Experts of a small language model: 64 experts in each of 6 layers, 48 SwiGLU neurons an expert.
Below are experts of layer 3 (counted from 0) of a mixture-of-experts language model. Rows are named gate (a neuron's input weights, with its number), up (a neuron's input weights, with its number), down (a neuron's output weights, with its number) and show model dimensions 0-63. Each number is 500 + 40 x the weight over its row's rms, rounded and kept within 0 to 999. Numbers have three digits each.
Before each expert's rows: "comes after" lists some tokens at least twice as common just before its tokens as in all text. This comes from a sample of Wikipedia text that the model never trained on. Tokens count by the router's weight.

# expert 6
comes after: ".", "\n", " World", " The", ").", " National"
gate0:525569554550569507529482543503594538480524452547461526503532521473493461404555472443505538515515574442514472571490515514484564505533498533505558483533454512574469547432494516439521536519537476
up0:507478512465505494446494561538476494501519478450451441533535453477526441451565511567565505529613563560499467444478499515482513541479466552418535536497535500458504420559503497441497553480431452
down0:557499543507466552457506511515515478504487511498417427382465514484519558425503524478399574560469480541480464496494448469519471549558522475444547550420501475485532512485516500553334480483552467
gate1:464542514531511529523606516483580507479537474494495481475499477525505520573463504510543480557603501481554469557507475446528476521506531482489430542492482493570503498562472514454519469525477506
up1:551422517425476554484417426525508538515460476471525486453461447528514475522574476539510526507584544526489479454455479517466527504505480586400535416493562461525476489567530505464473565544529529
down1:558454505492481539480479505523524532504547462452559453442497561507491523584530547500472468528493487519451464504477395500477462484518467474546568449535473490409530450547429531516417475429559500

# expert 60
comes after: " the", " a", " and", " of", " to", "W"
gate0:605525480513490442545455508493550597542515471532452471489517525475492450494522520528444503546454470454450523507547518486500450482542437493536432565484512486435415520514538495533492463614461516
up0:500469420519521497514472511559542529629542443422502475515520488463542526430560470547498518481436490475412459466511486439512474469536494431563486472552523454483468558534546508518494550469490497
down0:446553513482515492429478462546516507592440519541526476501477554516537539567554515543515498536580516500503558493525495487475484462513498486548460448483461517456489524520526556497522522513490512
gate1:502485532562479529411502506594462460541412543497505464525534519519500484563490499562474500559438476505564476560518485472542521490485591460534525511529557510462526486482436545465490519543410498
up1:513492487479492437479468504503442554518530519453450535417490465546502489488491559526526521478503487539523485439491612498536487482518447549503548505534526560459513488508466405491470504453449525
down1:569511508420539462518500486426504501513484487517466493426472528492524594517537521500439535470461549499495474516464511479476531482464459450439460498469480517412474395474495501471502581488530513

# expert 48
comes after: "-", " (", " \"", " C", "(", "C"
gate0:456448454546534543461532533531451453488492588556458512533469501542463541436461460507577536460526463458522570446519557476422475550479526504485470532523535480525453556518429477531487475499487522
up0:472461494497501501507497527574586500601475540553509449519487441496462506517506530478504517511497514473538510461496471474496466475555488433496561469466481566445509465531549437479567542573471569
down0:497466562491490571578532527536466504477511498455559492489521478501510483546496567521486483429508491467554596476536438505561541577442538500454562489473401536435560524478400540458480493432459488
gate1:490499440502497537459486483493531511543461506557476520503470483520565549487465531557448501513464546424505517456517499526476464515522520556486535538514490512578517556477529471501557424501543484
up1:530468503569498537533466511541509462501487462430518531439479548451505560552492478504466540553501538507529468528465470479505513551463447495483458419569489531506534472497479465466449545473477473
down1:510502517540505529539447447521452551477545490535520545466481480535533476530506546483553513513597491567517460558472457538538475520468562483537449547522541507531502545534513513473486499434512471

# expert 56
comes after: "-", " with", "/", " of", " in", " on"
gate0:567588492494534571517490529541469519442456503537496490497543444507504475441448502465518543459413502469531490513472483477485503458438530487488488476453507521485528458474521556504483497522508475
up0:539508413543468471430493485544587493544494511523482492489538482443419478446454466408461478522517494497416482473494456489580529515495472487540449515516536469487501442525467528539482487449514477
down0:507508453519507434497473452468481508494552488462481482535521496513469518495470511467441494456462525489518495461489546532494491536551470488583493442519407541539546592541461429507567428504513483
gate1:535550505575487441493492395545535442555556496580480470495488501503470478495471466478498510557417485505488509462557476523522505456546460491523553514510488441481471490501523526516500518507509514
up1:529531555581440428545470490597573463533502452594492484515489506483533522518466515521509486536453527536527445525543469510490510444463452505502510487493559446489510436505480550543498547482536506
down1:491503561526522509509503498468525472579534494468526623491543554478519574489479527497526532461582542504444399487476530498464481499492543463519514492465493407376503539531540432512442468477491531

# expert 30
comes after: " M", " K", " T", " G", " B", " R"
gate0:578516469505453408481446487482406520471472514551506512571513420538451450518535535474493532481500514473501562462556478494517476470592517467539481516542570563493487484519511492529507515497415500
up0:451470468521523497583553524487571566543514554517505538481498490519479452489545463465501464530469463523544417542457440448453567439457511441624529458518518492498576510530499576499454487485492588
down0:560422520461512538447507514483483532514485528556562565507442514484540472558493498472543565426468439524508477555542534478488498531508564439532498460540473515507495576441532435469622495501492399
gate1:435470482528498457531468549524412481466380481557495481475487489536542508464504436520525530509524438495531428550556554459491512519513464489486515473525433390456473512499503454515551481523456417
up1:600551533441520542428513510508473514516525505420496522471476531485469490557525554483445513488476539537425593472444503561553507537463491468490434528483492580560523464484536509420468468446547552
down1:495588518498490518477540532584502473468555479405531529516507578586505500449532476532533504500537473513505552415518552526542517557557488493494528487483564559476461535530528543479446529434489501

# expert 2
comes after: " |", ".", ",", ";", ":", " on"
gate0:502529492579445516555517499511495531497500473508519555516511543546491519475534507442490487499531489480524533446467476471507472500498491530519480537521482559548482513457444560499490506470434513
up0:489524523482500593540499520509521519598503475421494502476581385414475521555420502559499535532443510529505458532584509485545484556464516428506536539492497506467410541523540522481509480479512525
down0:475502568560555494468521476453433513541485465484533559537466489463518543544479567578452509538497501445478519512504521502536545512493510557527537429579559423530528463470510487524498421583558502
gate1:508562569445491492495501471519498484407461597527454458501476476460489535549461426545524495496500449485473532526459497538490497532387488594515415542512514434589507536504501492501481524430517497
up1:516538461472483478480530505461467541484556517476445457460491448500497531549465478578547512501504455519468512637465495559466561583392490558472432479515463421578457534503509460430496459496517515
down1:465461485551501487498534480458438538501438525534546450474561528466435528500479547539520480510487478580575523411486532514501463511484506525499438478470529434494535424540569514435493488513491504

# expert 7
comes after: " the", " a", " of", " and", " for", " his"
gate0:534517570493515526522472415515542478519538457464534535490460479524537483525487540577482530557477507513477526487510479491467523477491449478439468428537507550494499405488465511497486430486508514
up0:557449439527444439500409474514409439583553549421530512513573498476544535560552498493460510512493532464503479497502500528514465525532467516520535481527485471490424476470491504537481480609501537
down0:525486452528472526490475550452454542490555480538513542521518504540543521538437546476516502516518514498522497461562527515532512498483487470473481467576561513448504480558520453522581491514528402
gate1:454438602557475529518474430497486420459471538502551478488460542432506506466503495502510494481530514495492527591526493485528499520513497561506489410563512440506526434498406459459486497564502543
up1:425465532473569510500543497517533522493504497513509491442417459519530523440503424401493480473430513558546531424578514517460449521534539523597477476527434509440559445463447497488488476481448446
down1:525570502499484502448537522425473491529505501429522528436592520498471521408519460520537554592470621480545436511533454540569531538517487463440531483479429490599513550502476476499453490546485526

# expert 14
comes after: " (", "\n", " \"", "-", "==", "==="
gate0:402425450439494459463477488512477494385497503509512457479484488542510507537448493553469484502432508469494486504451488491540514517518420480544537481534409455540459479515418488509469479432475497
up0:480490491482521476490571511468519488452502458499578482502458575499552558563468441561512507505507483488513454564504511532431452469552497514515527490472435493474466523554398556513496451511529495
down0:528487413521541435454490515422494481563461504552502483492509479490541444557500483482470470501531464414579601529505421517507539537482501540505481560435552569469479489572499550457479512517531501
gate1:481364529550495461497472481517507542552510471552496494464518470511485541552479472484511520449432470465504475519386580527451514515542485470447459554480435487528477523458449550505492425472516487
up1:456468501550526493479448450483515515499460471580478501506476530517535537457471523568457517508539496410506512485523472435514555546511490519381445430520597447516529526508545436539482527478565516
down1:521458540467455466523439480499438504485604514522463505541482557486540528503470547579540467465488428497542481447504513461546492499504505520463474501525517523475485571511494581451475505475513507

# expert 31
comes after: " the", " and", " a", " to", " of", "'s"
gate0:507526451526532486493558502482525493540527457549460452524614528504492432507467439542501522516513529483473536537541466483549500545520495513585520495433521491508435505487469483509578511455473475
up0:553448533424501561501427504549498530440497459500511516566515523496478473523520454506563499470428537452504527583518485486484511545476516504450519521595493510496521533485472543525509574526514424
down0:573438509515488476497449423513570552622544501468445481481492500441488614575498589540468507469561469523522492569533534461503496490490508473471489527500435510536501422500569533566442474460559537
gate1:536430532455494469466468493544592526546488499479489541521516469540485555526477549523496423484457480465473513430521477460495492424445448499517458507533462547520452530516595556494542539548509503
up1:537515505596457501476546487474536564451476466483542532436437498489473425481507498471480450537484507511421541535402461429517542512587568467508505516488453519512467528522498504481521506492443474
down1:536483396504540537490483548498503474622520486508460471432492460493466428541512509497543432470489475495456472463514500553479463484459492536477559465490513548504525501462512484514503534501536514

# expert 54
comes after: "-", " the", " s", " on", " in", " F"
gate0:499438495518519471505403445387554553489555492540526454550522509455470549511487473490500520507472468532563519556536480514462513415505558540516438502521508507503499421512497496631490509522514419
up0:579513507519444553497481486497456541505471473476419524461464567463454506430518486513481498483497596473547507506418458506509486529455458582528475506491504512568464487438541484451491573455549406
down0:503484486481528488467504505540505526573519455496488547513472490490463488541525514516578459501532490515527492521516488512561488421454507467365438585522566484497475514458507553578466504530503575
gate1:494533553486527507504486489428487568444453570474547406532503422500498461539531545532460489563475519471503490458525445509450505491529533522543492584518580436475459484468505469553510486465488476
up1:464510518508446456510460491504483514584489442587525558401483598629539458425493447483499503505523545617452483554483496505550446538478519538433501454505432496543532533503481479466475538514491529
down1:497518559467428470569529521434520502490530493532493550452470465512565491517486508460539474509528439496510451497475516571568587525491474493459556530496555530493532486504486495527551539501443534

# expert 29
comes after: " |", ",", ":", " the", "-", " of"
gate0:561467536493547430447489443577462474450484533432502546439506529478505543478559487490500538455555547498469496469555535482511444478491502474556516589482505501499505501516414530460485536480609484
up0:496415486473509457488429515512443492542475565419451496460483468470557504484558477530439591572490512558451516468488532470538488492476502492503506492486504487476510547546490481406502445531519488
down0:478556467448557517523456506595487534487463505576534448472537564494459545452461443507540479514470472511457584507490500582500478506425540572451530459489467513518561511421536496553486394518500479
gate1:544533532627492534558443506525543460465536482497543426493539481416538481552577507515523464488532478497473522555496490472430472465465492496548459496482502501423524488485452528506545483578524479
up1:557504516590474555601526541505531507501488511539545483539534488466470402525506513525513457484547421466505548556464511459413416462457462500539420479501492463485519506554494466546564480521487490
down1:453522555467516509534507527530477508506493495502512485513521527488507503505541528514523494476541519518511512479490467477479484512511469493515526511503509507488514476486443495527724512504520469

# expert 50
comes after: "-", " (", " \"", " un", " to", " can"
gate0:540488486412503478473554472523542577489477552511528639458505529535490513496446484517512560412531537506492503539482514510519457518429447540436451509532469485548447469491482473513514560463501485
up0:538502568513526459600533562551465567550485505539527546513540458478517493447487509568456498477545477495460563535491528476516497508518543573449417584503452507484492447468426529570488522467454475
down0:540491516432480474464506536443550493549463499491514503429535499466525440530476526431487523506462515512500543481487570421497437502468550542499440489445522504482469526516539516414397455513402549
gate1:478460557523489581471485439503505506511520473505428515506527489470553508484488421457449429553473484490376464502479482507558530533494489415465590531456527547501530486539455534460460461522445468
up1:499477489517530480498561464576601458490461527510490548446504608495540519418547489486506487502503509455489540483490482464487506458613520446495496488522477439491499447458465494513563506489475475
down1:545411547468519495545529502454574559603531465498419574531498522532471480556498416524548529468512477515553482478451508468465477511491527535476561511481589499525532460507464476510436438535504530

# expert 44
comes after: "\n", "-", "\n ", " Born", " Coordinates", " Died"
gate0:495474487450493537537545530566563461511517506475497489486535552470431472491512527538524481489526484508419556503487551456553441538567502530492544619598566537466499425483527547496497559516482610
up0:538501436489546546489497514512479468541519492521596498551445504473525481515508488540525489510592558482551450525418534548527520566542486529504526623519482540523536529480570523447476510475540510
down0:488558495477449492495520503536553465473530556510481517524545443463503491564503465518512552579422455430483549489476490547522563495561502535485463572526476465535511484435584449519507446513519458
gate1:525524521518494542508525470519498435565500473512466503532482471524479468531483489437514488477431552493486364505537558454503518610489494487469483504522528459540510500500519427598480468541566489
up1:544557481500567425520454414498526460601538490519492502406385508467448535496476482487549479536458427430438499500486518448568476475592503480480521530541422464569503502540582447502499500497508487
down1:527438478426488473426504479498508578508510491458523525484439479500482520534521458499522435517481514502466524471555536522628483568478544467480448489519573494481517542507546553433431567481460532

# expert 13
comes after: " ", " 0", ")", " —", "%", " 1"
gate0:561458495470526549436484489517523525499530519468571425507456552507468480453479477515527342461491472529473517491487496504475546500538494456521509445458550503442490448465508483487478507503498512
up0:481492521477559566450455551605493488539455518480449490528493493529514489505466530395494442500467502476552447487482502421504587512476470478488496359501493445466465507451508508500463532521532464
down0:533483431470452496470551511514557467481486521493544506512543541472483527546466526461486525479495485444547468444523464492497490539453548547528489575546470483533416517457488550484505509486481453
gate1:538560542481486489482516547510552519467563483510483443484487466511536520450498498476488565542503507496511475483504512503482507458509525504485509545472498409471555466469465521459538496451572544
up1:482462503500483510442508497492451521468492491466565531470442531515468504535497507551517500482501464529399527499471470482503573501464492492510418507486544539537488540592491407502490441491453495
down1:487497576491523538513503476488510501526458498519475445391503497462509410407516543562471503414515489422562497476535530486457429452530519519540486502500501563536528499481461496546496516482499534

# expert 34
comes after: "\n", " ", "==", " 1", " 2", " Year"
gate0:458486507514587522472528485460486471478457486507471515496481524483535483556530509525431502491520390520618458515459496520626578557501521469467499501540456546472503484484461487510493510509479463
up0:520558549508569493561502489471575498534511516520462512489471501429503492578509573521607513537496487391448514535479496492532540526519547512490446466523507568571449479489505473504490547531493482
down0:509476512499448517515536520567546521557569525570492486570596501539466555527439430494461462467427494559501523461482510439506476495500522466498495457480444473528441489529483439505533486443509479
gate1:543527458509462574456423552493521457471461504509464504496507403518450510477523454481472506526496457499456468520392447535459529454450513491473515540462463555537511563603540516534486431420474474
up1:504477505496527427515563462516408462457553484487481481485474554496517467484479485470528498539508512502561556437514463479462505454558472530504495498522520466499512463491504483558492531615473564
down1:533561546520486500498505512453523571479482497576480482491497476481459514515562496491479507441447516481465550469459507464517602465531479541465482486517537492506593498571523515460589556554505516

# expert 28
comes after: "°", "′", "″", "N", ".", " Country"
gate0:498530508518502520535539507538408502435495505531524472526579456543499468530493469501445496509515495468472520450543493541568564478489504450437562463542513440465524500496532349448481486575481563
up0:499456488492500502441481519485441524416508512482476397530526467606481505482528480469496506527451421520518453461466565569485481492445506517466469540551527493528490448558561457518493561505506509
down0:548547553505552517479484609515465420471546502504466522483558458544493507504495528485555439544491529552507421529459510531551491503471483543566463463504444488473563485491504492515445424544487557
gate1:454443483531446474546512483498465524418571519548498488469511501491511509551523445579556514474493481499469490531478478479437415450507478593487540449529431503527494556516475518451460651560566437
up1:440501459479460527403532459510495575538559548541559486538465527445560552539481572536509496489494506487509474507444459422504450393578503454523440447485474495625527510486501475450501490531495473
down1:497504450487535418515544516527430529497441505529444506536494453458509516473433460460439485494515415469490533531537512483490559502533456502537467480497556563451516522536418521499378486462492468

# expert 17
comes after: " is", " as", ",", " was", " of", " in"
gate0:516528458545337514530520484535593487569491427504527491556478506466519553556531498514416504485448550527506585554510579498502427554550556483425518537500489537494495472479469516454482482578525450
up0:517505483526479509547465521447533462540536482463511536487486498477517502511536460476442487495448541440573606575530547521410484591500588450478474552525482582510538534541481567434523494592516485
down0:493539425491505477543504450447429529434452443494474491470507523489492540509404492520482444509443491554519526466445483565511460549493571556540506487496547558468513507443499484512479506506481564
gate1:497448452539510589527483412561619472531511455515457497502494513530444518527593508494513519465491524560495443488509458444462449480438515498527560499474473580517446436551520522493463489471521497
up1:464469489496470569467452501530494453457487553521459462494512492440479463520538512503488497458485485466485436468454532473470558548481500456508560534442536581456466492550531502488508540512506575
down1:491471492489554475499520470485508533469548538536497511531518528464612498518547521486488540473491478520508498527466470476480476515510495536507407576564576532565559435549596503555513481476544512

# expert 52
comes after: " of", " in", " to", " for", " at", " on"
gate0:498439525476545506525474500547504433446482459464534397493582484514403530483501456505472487482469462377476529440453499498462517488504552550429518499527504509499534476527551484558499533510517547
up0:449490551495524540535435445496491562468512494498533469520484500547521489540457488462551522490562416510577525506551473485413454520507509482543571472503458421542482510499529475516505514457466540
down0:577471414485455446559477515450459489531582519499485511518501523494511457512480543490552546558528495422521508544480487507425499467509494485551474453429444513530524520495503453538368472512474490
gate1:499514480484485508499417501489455493520503439447509522504460597464493511449463502453477554447505516527490412497434517505478550465475485483548444469522538485520508505441528454494514553435516484
up1:554596469415419495526458523551502494508547479503467439522469447443556601382477487512526589513558399524419541522430510510508541486488538544493520554548487515511488500473483462520506593482461492
down1:482431470476562545449409506532547564478502516511493485456495521453557463512548515540457458492436462495509452473529517498497479537582541498472433515483492505491544572544508552465534508433483467

# expert 19
comes after: ",", ".", " that", " where", " when", " However"
gate0:454509526564502537536628521481446479430546463446536475542498527484522443516506495483501402437425516505514483456511465552545488501550470538479532473507554560484431534486446513491498421526486547
up0:505445539439497541414474503453509540526482504517498509457517507534518548400442509510462490482494566493512455574468502531442576505408502447465466479520506477470562446453546506504489554537495482
down0:492511504468465493514454498550458552600546549432502450495457535536506483555426483553473489531438497497519510477571491446473494484497469517493444541504540481435467424504496455484489393564510507
gate1:485514522463460519493522602444539396430442507509490538470486445517519538574539477487549512491505442533480474533460541533422424477501575499506475439489475548498560493541538477520537520503505448
up1:541570541493564423497505514456512521506469441463428550501555502490489550499532549512469489506541459445501528454499466394596567454503493525561456506530529442525498459424545551455501458540514513
down1:468587506574440526595494521523506450567528457462471615534594539549442588512528472473489541561481535491542504461543507520453468536542532469491554461524555460483506533528454479425583454519506454

# expert 18
comes after: " the", ":", "-", " of", " (", " War"
gate0:511589517555513506564496503511442513351555438520530485569523579449475503460453489518581442485506492435502533504534479507517529560499570422523502569510484502448499474509515545515505486507427453
up0:534525551512507541516462515564512529477438558594548521414556515467467532402496495576573439556479536491474458505503481501532479557520465445521460552441478468486432441488580558558501475573465538
down0:507430517514505499539503479552480516580572472482454517451478520487510521442515500518513504486479514494485437395493507484511464428479436508488453515451545478561543452528556532508490529548530475
gate1:446527471514556524589554542507530522489509382493444440577471485572481517449554496614499529524564461511502518506470532503470495586551483524407539427494492560489517534586569507533486434507407489
up1:457500544467503476552447523494479416530480493524525475524420471540468468469424459564521509440511480565510508525490488526479519556441381554431527446494548525542498498570571530525478470527521508
down1:495500507552420561485498449446494521512483518559512551519537606490580427497544496495420531515462492515524546522495510467525557483554575442543451565482546449565501489493536423449429530454506531

# expert 62
comes after: " was", " to", " he", " were", " is", " also"
gate0:533489485510501482446453492539513556533509461505481435503455553519394442489458547494449529535542474525452464535513512493478501440505531469505499519406503562469525516558483422516537468487492541
up0:447509485467519507512469555442455514505524490522441522441445503484538447461477447510481536459480478522401493512465479452516551455449541512494471562488572532446517385485527566528467551492536517
down0:483503544485454491461488426532476461539546478544511443514549503557536498552457556453502518462581467481496493534525464414559504499464490567470472493438494572535526505509502543555458547475444492
gate1:517553495610490477499458482580527474464473535508454571452455551455526481562550504471489567506469491506509487550401499543546519483514483490499545431539520436512533518521497478489541440496485501
up1:533503531571529470469580501478532512498617516445464558496519495491527536511465522459520422560530466441534480513526528486435458489507515511481526597557495503486519573467492471510475451505424516
down1:495466469506492481531476457504523552554613440484495433554483467430573519479425447486509556471516467475495501475463411476472545448489535480560531437493557515481510506520488539452558546541467514

# expert 40
comes after: " |", ",", ":", "-", " of", "|"
gate0:474483614537530489575542505489491536510542476506544408467477509488467449455508556486506499492500482511537587529536508485535555498468550459527444522536438582455459467513488506478461394457483405
up0:408470494544470451555510463497510568482498491475408409537482422460455447546488559499507541614505450526495511524507562432468485505421428458572564509550497552495499503592480510504534481522450409
down0:460454443464509477479454432443559500530554434431526495481449491486498524525546467512457503587513492479592525492485568571514487475484452525521577454545473509507499556461477492538506494451484483
gate1:554478482496535475466468481512545494525457477548494549583565460446568479484510547494513494525469515440433544529445495469435466512585492477587474570534506465510477483528433515562536530504477483
up1:430504522508502502529471494484479473450471493397524562472453430515440492437585461516519534538471503514489544474535524531479470454515512463463474563518500536535486521514513512470516467409504476
down1:569530475516447480509491499520512496498567510418482479545502541501528568448509474470471498495447521531467399503467510482499534506545507564501481474485546546512488533403541534519481513559450490

# expert 58
comes after: "\n", " |", ".", ")", "==", " ="
gate0:430565446456486518430517498498432497475495461514459469522464503523497585500507530492614501506509451501454533498504503523498494553597448478509473546548536579494531488501542538412506453536503469
up0:482533510466429487487587521513541509531565424495522491442478515519489519503600522496500536518463471470460596528475550491487505468587529450496502545529565499483504394497430534503520452536530434
down0:503510456489489509516465523416557508485480433494517532451484462466556476511473493505483516473458505521496547503480489471505440533418536513448489485550523488492504455522485583452524480490527478
gate1:446488444430452514560457555521480516518460497480479540565415535436486509472506488486578511480483448528478558522510500538497501557444484477492502562565432577512505508500522542488537527478507550
up1:495543553505542511479447502496505523500471545513515538565476461547469516486486585501461504504441599452533416536522492492516467465465522591492515473369524460482460437548464507550489519444427488
down1:459460504537560467549581509543465434551457511422448464501491534464452538543459495553550456467535512452478485502523532513448474505542493500502481465459469477490444508508505527518466474479555509

# expert 20
comes after: ".", ":", ",", " (", " +", " $"
gate0:480490442566541542490574428507555477554490465490486502487460511469387504461500515446492497499471521486495506511474473441585464468537526503569547520530392530515509497470513502535484520512507508
up0:457474397534475521491551426491578494609535495482518522498489513444456508457541509466501499466526514505508554464494472467536530467527550467538543573474462525499494511457481508480526491533501509
down0:474439474472490467468504464398365487471493485550480549493423512503467458448507497499493476457431471440507474552514491462508527473476547529575505514489473494605491569495447592470518453474531551
gate1:478561549538515546543475370472508484432580508538537516496449499490448526527522477530497502520573445468476508545525524463527466517508473514524511484532497535563504517534485505476520532572460490
up1:583470543480433445412447522525498487540479587476483519533499433435473386502523437450511492465475517450475507531483538543451512539450520592519463496471492491494448466454481520560491511444469481
down1:495526501477538581436464561449512578477514535488583528536452458433564501464436518557592582525502563601507515458504436553439482536484498552477485464506502506459381492495570510456469515464489563

# expert 57
comes after: " the", " a", "'s", "-", " The", " his"
gate0:465472498455523506479512501509471468464488482492448523457536535491413509495458509470511510491557531475548475476503473503470546495520440424557435471489463477486493484477518557519500465553427526
up0:532483588491503501474524466514510580445526494424533494510495502489422503538477566532567529506533514552584506561539448545535496476471474519464555549459422516565515516525500527484521448532497466
down0:494442509539506471551511493498508487507471533484490516619442520502497474438495528436547557511502392473513477515433530493479513462467618470496478515501482589456489558484438532473527482532501482
gate1:553516376536462463490458423497496456514485503518576487477526500425515475568465530455441511517492436453536549544526541501495519573512542504498506544436566482513401511490551448540527516471554491
up1:432494535457475503525474487483477524486463561509463534538542503481459446509484457468577497445466494547455518468505412545488502440431445578508542505542431552487530481571516500488508446572494516
down1:483433533513466534461462497522471539451519584515502485548528520540560515529473433525503477537402516437524508432526467494510504495497500501481519524473493502515544480508489464550412488508464460

# expert 35
comes after: " ", ")", " 0", " MPC", " 1", " JPL"
gate0:482491493458432496505521493449473546440528487495558480565513463535530526533545454581542499544515517545547528535528501558557509484549532477471521511603609509450470443549539519515521542560501450
up0:439460446504560522484456467488532505561448477513503596468568485486510518428472504517530506517536492512433560524514474479509464455499511479534510488491519572534596507491517538498520603468420424
down0:507494499449488478509477491477476521458477498499524481470483496539469577502446459474471419491489484534508532483488498546527408547443464455584433459520521558516462506451506485461474454490567539
gate1:486484574502534562451456489548479489503547535520504486565578482540440491497519529479476468475441547499446516513396509502464497473482497531468559508477485452497483502434575533504492491433437516
up1:491473536437488432534552563532508484500552562442543496451464451499483522460470525500471508503449474534570447500424509541498544517548517545522508499482546416547414482491590524503510557433507530
down1:507517561504448495543550513548524540485495538483502502433493511463518458523459377530520502530560557486489503421583413473568453484462501481421464537463576508478431465547518473553481475500470500